python train.py --n_layer=12 --d_model=128 --n_experts=80 --experts_per_token=2 --d_expert=192 --d_shared_expert=0 --activation="cubed_relu" --moe_layers=[1, 3, 5, 7, 9, 11] --router_score="softmax" --normalize_top_k=false --routed_scale=6.32 --balance_loss=0.0133 --balance_bias=false --router_z_loss=0.0001 --init_std_router=0.0326 --lr_router=0.00221 --vocab_size=1024 --norm="rmsnorm" --norm_eps=1e-06 --tie_embeddings=false --optimizer="soap_variant" --lr=0.00861 --beta1=0.95 --beta2=0.95 --batch_tokens=131072 --seq_len=1024 --train_tokens=541200000 --steps=4130 --dataset="wikipedia_en"
Below are experts of layer 7 (counted from 0) of a mixture-of-experts language model. Rows are named router (the router's row for the expert), down (a neuron's output weights, with its number) and show model dimensions 64-127. Each number is 128 + 24 x the weight over its row's rms, rounded and kept within 0 to 255. Numbers have three digits each.
After each expert's rows: "comes before" lists some tokens at least twice as common just after its tokens as in all text. This comes from a sample of Wikipedia text that the model never trained on. Tokens count by the router's weight.

# expert 27
router:160139088119119118151127165067145106130129128182090115131132109129076144123116109122118106114145121155150108109149127097082144143166111134089129099110121137103112142139157173124184130136118134
down0:128170121108119109095103141104123128098152089123125133156170155117102129129154124125086121180180139121113156151161151137130124114112102092087135097115108095124121148149127154096108159154110139
down1:109094125096150150143128089132111134134136098115141149146093107160164139130169129136125188155136146128116129143106123129139135087159120140092140085126137109167112142128092174142122161109126121
down2:161126123143143118102094151112109090166107106101117111140133146135077154107125076101147166116116135150150131126123141108076098101150148136165097112126137131186114124137151095159133132108119115
down3:155129089127114144149138091156146089117112109111099132103144097169108153104144111158132158111141158116098139142097150168111121146084108146113143149158198156143109131121140151106121109146146144
down4:138176146121134145112116101141136104129165143158131145157142093108123141127142093130122090151100107135130130140111111090106106157134085148085134112141126135128137107090089099117121107124151104
down5:111168141100178116167125139115087115098165110145122161148099094130144098130178112144155177105140119160103115132103121163106162109098117143111131144119113175112120075117130130131129157083137143
comes before: " the", " M", " S", " B", " R", " D"

# expert 39
router:184111111139134132167131136094127115119101133188096124115112124108117136126114118122098121102139120128138118127138116084087166126121135141131127127099111134086136123104129148087171120136127115
down0:116142124111096130154120136124125163146129111179097148133150123145127125091131132109113137128151107155131105152153095142125131110112158098143103132127141103137089132103142093147122140142106154
down1:057124119087115124132163098144122126138163113159101136095110130094114102131156157145126151141146171089143136118114160090133066094140170134104116114150098149122148106120154135095124129163126117
down2:137103095091099112118134136148122118113145124130144112134136108127096175126082097117118148137105108134163102124159155123147110120114109133122143166171087130131134100138129145174105114056155161
down3:144117120077110128112153139116122161153106148120102152144105083189127105145151166138120120105109069102132148087118109162081111111147059116131151147162127159120117140128133136125070121132149145
down4:154124147095156112117154096152125130177109133077137124143147152140151136131122103144146152168117129158136141120147140180110145150099126101142153123125120112100085146123123109134160106091129170
down5:099135101104100126111102145141138114173156122155103109135141121136125146128102127084138131116110143184117121192150141100144128117135115125148150163118167138073149105109155132138145095101117171
comes before: "s", " m", " s", " p", " c", " f"

# expert 50
router:149131118118123128163134139098147148150119156169102130113154068077102120145142123128109094094143090150100123105179152122123148146123127129113125117111106125109143117103122144123173133138109148
down0:138117140100115141174096148127149120174146135092123110157113144107115156104113139131109108131117136107116167182114092135132128149111154126110156115138118100180162114113115124117104099137133149
down1:145182112141111118119113121116128143169121156156075109139167102147110141146102145117130111115140109120194141120104131179127100158147084154157151133088129153108156108158175135115127115149111104
down2:127130173150143158117169085142166159146145138128144160102152112128128131153118116139132114146131112162122119117110133116133123129111150091145129178102125163151096135122149118144100083160137142
down3:084101104128139116174159091078106115132144137101127113154097047138107138135150117101083089114159181138172133140122119112148105153105091128153120140127123100114174140137134088112125138133115132
down4:101107148124114166144125125104158109118126132134147147137135111179113093104157130098147148116103098124139179128119052165119176131114141090147120087089098072154174124130171107118136131138133148
down5:144121099114141150156126080160121128088117075110133115151108141129094118084136146120076144164154122138128107112151111168113121135135102120131125145092100136077104122088168125120114130129147110
comes before: "a", "ia", "us", "y", "i", "is"

# expert 30
router:153162097132115115162134132118158121110141142158132137102107115105095148116129134144130097075103131127110115089152126098114108111155125127106134124096103107077133126128116135094157120181116114
down0:111116121091088108119140124128139134122197110123136105148137147151160106112104115146105099177118114085084163139108103140162094109171161101099145136135107142100097110147149140093144139147143155
down1:116088132106163110110152125161126156139104105156119116111157153142147157110142101144082142107105117130141147164151109171135119126139083130136123094129133150127149133113156091134098123185147144
down2:170098088155114115134145107160144125159120128123161096160126120124137121132123131076144124123089137134084135103086131166115158151123135118142090158100114129168126123100157119121122142138152170
down3:128138097160132184085153127126143138099133099128082115124103163105146117140140139144128149140117167143139127126127105137188129130157107147137171158134159147159130147089137150135166083140126102
down4:108123093120124160143114136136102121072096112127108105095164142110173138163154156138148118163083187119147136138147131164135115127177130076138121111156123128117124137193149125139156145186174122
down5:153172117098148127107097112083102124162105110076110119137101123096111137148113142151126119135130132115143082147080097098106127097099107170102124109137103122126161125133149114101110149127127133
comes before: "ame", "ow", "p", "ear", "um", "o"

# expert 44
router:130121112125119123169123127104142128111108115154098122107107079084106157124143112114077125086153120110154091119147145111108162160154151096120133105092114129082151135138136124110173137133107139
down0:119113097154134117154144119137140103136117116118150140112081145130125089121148162138095135106083087140121115120115182145105157091109115104154105128114147131137161152113154102119106137104087085
down1:092102145133127131141161126147156107179113175115128138108180093119141095105113112111159113142124089131122172101112096138110125131075132145116140145126090126122111138124084105134109150157135106
down2:142100156095128119126110109137109120133154129161109099087148120115051120106124110124124145157142122147106118120125114075171159161128092138134113114112134143108134166137151126105053159161148086
down3:080127134120127118134117135090110149119106151135180112084130069131094109124126112120151121145172137131122127066113152105115121128127140112138135115108140084118087066102164171133119124127098151
down4:122098145147155081150134105162128119121087094113067124116099142156113140168109084161107166145102164111138156143126122071139138112151111161144128136134104102137113119162135148131155145143154143
down5:137135079101176146115135144134101155124185087153093124089096102124090176115140134132137121135145087152138151115158116175140101151160090156152102153111122149149133112113137156156134126132101182
comes before: " ", " the", "%", " a", "$", "\\"

# expert 19
router:155123122110127117144114146072158113135130173153114112126110121121111121112118119106087113112146108136138130133171127092122120118151141130107128120109115121090129107155138144129186111135138145
down0:127129142137120118122095149128127118146116143076116120147121105113150115117099119135130123143091113121142108146156089119120155086144183141107119138079109135130138160120140129147196105139132166
down1:099097130148101094161114084116118165126164093083092131121141117131107154107122142066106123102107154142106095133132118106132128167129137149151146092092142105136147105117108102143130151122088129
down2:128108110148093160118107107148156186119127083127136110140127123152119143111102117104154152164159098097154146136135108157117167126129150086170142138111165144115127111121107113138138141157185106
down3:151135170150142143146102169097121138084104078153100135136147127076127100167125073126132121141112131094104128149115119109105102104136140122119082132115096151136159150104161119127133126132176131
down4:145150146134098141135120127086128158133111144143078167174126106153184111126126134112120147141068135172115104144108125125139101128101130134166123145136135096122145165140107157155140097159177146
down5:109118149122146088106161103153154097136157128142129106133146119144111165080168118125103109150165174159136162137117156130143101143080121131122135145208122129103133094130129068160112089142158107
comes before: ",", " the", " he", " ", " it", " she"

# expert 64
router:179163125122138149157124165107126114116132145179093104133098115078088145122142119109096107089128110148126114122159100121121127133157132144076138142114103108081142132136130144107157138167136139
down0:125111102133131144114138156114171143119142155146155124130173102156152096128091105128120102127145152115148096104102090137123149105100120132131141122136125137138147168165111132087102098125163144
down1:136139159146100135188203180169122158142143110184141130098137136171128135140163138127154164084146157119170147173135101082137092129123151151158137134108120154115130155101093174117138120133118108
down2:138122125131139133142161136100162127131088110117114140115121133122115126134153124110122133132125098120142112131114122163120165136075121162130101097149136121114129069119133134097137125099082136
down3:185110123148106101124139106143101104144162105110134144119109104135148116161128146149106127159121084109111149142096144131125073153122140116138117065126104064099159104111131122165141133136090093
down4:145144110126120120147122135159128101122154181104126154124129103152156128134167100157112078184080128133127100090152124150123167117133135132143144143135132108152145107152125136125121164135128159
down5:111096149079123129093174129123147162146134115151148125131152074120109139111132157112121175122112121137141168124166117108176132144141111138146094131133096156108091098167125148086117148120131140
comes before: " ", " —", " |\n", " N", " \"", " A"

# expert 37
router:145141110105099115174117148090119117112124149187072117124132100108086129140132129108081097097138142167133128125159150090107122123149146145121134119121091111078122111143120157109155130127123133
down0:118110130131122145153150116074141179092128123159111105147146150142067160146068154120153074103075101129187124157122116134123123111146085121157146130118101139137091124134107151119126128111171145
down1:146123137137110114080117109117150146152117112145143118129158102159137130147171164118090118081144127163108141153132096094087148145139112107150131114085112062139097127163142122118116155143156145
down2:163135142102116109120074163131098134095089102129156110110128104154132170100092147124098136165127095129118170146151120088135143175118134101111145070127095096162100151126127146123116174099140154
down3:142137155113095128140124126111105094148088150130173142099116135167142102093155101117072125113135136141179135122093128085173205167158139095093135132134098129149132110140147143105109135139125134
down4:088134093134064172143115141143142098125145134158128114165103091121090123124135075169164147082142135121149123113153118137120112091129123150146139148125085099108096147107125155142122116131120167
down5:141150131139124089137113140118124118109155142116122110158148169115121111104151142097130149117080132156079128161118089109126103137140172128155073136161147102091150155085132092123119153134095136
comes before: " ", " S", " M", " D", " L", " R"

# expert 0
router:186137115126120145173122157108153132148132144168090101122088141117121159103110117112076103103124122141135098108172126101115131129178126151084120129095105108089146116113138140108171131146136104
down0:124147074145130134106132152156152136074105104117085111083081141159118107135127099142112130086117125134120128130119146107118109081142118125154147100120147074106089134105129093171109170100154114
down1:137157143108118121127110151104131147113150131127095140137134130101134106108092137188146114135140121075167101123125120138104154178110122113165116126099116115135129116129148106133096149166138118
down2:117154132108109110135142120105115114153157119092117108117121117176124104149148119164132131086174126132140136150116171149139116158190163157125096163154135155135149126114136131134160086113153121
down3:177152113157133133086142084110118123157147106158089133129122104142104126125115084137103138117158138107123136145160130123151127145132155132110108135170155065136092125122140185142135111136042120
down4:127125106130136148118113088134126144150154127122142114097112101149145133091151149102090146129168140065163158151159129152108139111113091146113132157143149131135136103145084120131113157131128108
down5:146137103129098129095150126154128128124177162150104121136146149096143164105131115097141183118093100091140091156110101134144126079114156138122086132081122107103143099083145107157113124156143129
comes before: " the", " he", " they", " and", " it", " s"

# expert 38
router:138109111158115117158111152099135166148093148176090109117082094118096148114110139134097129102140098119139104105183115099152153129142150141112138141085102115076157146153104128123171141123105121
down0:120114118132095158081095139136126125154092136106138166169140128143116116143153133101159117115116140131133167138122107106108117170166130190121130156082139081125082125140110095119123150116122144
down1:136141121142132076133109124194096166131104132146128152126139160157153130114120117158098089114128131115146110171166064099100130132118127076176159135121091160146098139121149088133147156144176139
down2:115107141127129139139097148124136114125110169134140139177169127128147136113136130123132164094124150145142110111172119104140100152115106133087102127155121102152182108130127141068121140127119121
down3:166096130154104111138102135148161122108139100137090122133147094097159130124126132107114102106113144089088106120131123131123124152144145145146138114145146083109135104117113124171114153114133102
down4:128091117122145144155126160096146132112100123139137125133135123157115138122126181138138103116171142131117142086130107118125164123148109053148137136096150142135149129164098120104085141136089178
down5:130127121146156144131165169181136135114142125141114159141123126083141133141132163142167122124175156156104103101112151090167179126130127142177121146142157098103111102145160139125135110141103134
comes before: "5", "8", "7", "6", "4", " The"

# expert 70
router:148124097135139128155119117104123095123108151192119121098094125095108128112124137125116075105118092128100105102163109086101130159167162174111132108104124113093115103171124132120149090158130111
down0:143162113162137149102158124131134085082138073109123096126115100079129131108102122120157133150113166135128096136101144129140116138126131140163128072142126105167121117168128103092187123087132154
down1:140117146150154143140148119122105125133108120110111115144138087123177117073108143116175143158128120139156142146140140085122150123167099117125133131111143173193119085141111150145157107179135133
down2:126113146114126125121169132142144128134058129159114112166181117160142158091178157148165125100102106152153164132143100113145129107133153144142136131111163115181149164162120077107136181094087118
down3:145101162144127155105131091123156164133183085128160140151101118131115117150125106162141117096145137148142103137134160148136080176106108100126142143109123161124136114102071117110128148114132112
down4:115154138083106144139133156143094153132120117086127129151158089113119102128140142106124082127118120115101165149124119137104125141062115139136135120122109140150111125092123158165133137068170116
down5:120099068092086140100175149134127125167140134123092129100148115152119101115114117087143131128170086095117142085156138141133126128144112113116140142161117105197141119090117098090084107111131200
comes before: "ed", "ing", "le", "ion", "ment", "er"

# expert 3
router:150162115144121124185124131127133130180090132150123120115089129112121168100148147123112102104119118130120124124167105092091140153130177150125129090087115104099134117116115173113167087160143130
down0:115091103143095133144109133127097166116122122117136173160105121157139111096133132088133156134144159147130122160128096167117124138111063145124115113116133132154164142122124109149116131119131107
down1:140100151182128114128100138162137129141143123172193108146130111107110082100111113142112180159146087121110166103089131122149113146120119132139131143125106122152150093144076119116117116138153093
down2:077133097153146163115154102134111146096089143152111121146125140132133115107127091166183153107116142151146145094143124176100146170128151110105178098182143151125143138145148126180168140130197136
down3:130148140109148120104137133178121151132143142136117127150112114099113152144088154096130169099160151128122143114148099114098119129142131124152139117158126115167120136060186103079148136134123101
down4:119104160102121138104134118133142141152136147120096117153095131147159108140141141159155129141107079204154147133117131157118136131114138116145160154119150165158130165141160159118092097141148118
down5:134127120084088115148118125157092097137141165145145130117143142137104112128148165122135113106126122101122100131141123154154113118141136130174171048124174154155079091185144106143081096133122157
comes before: "v", "p", "f", "port", "c", "ce"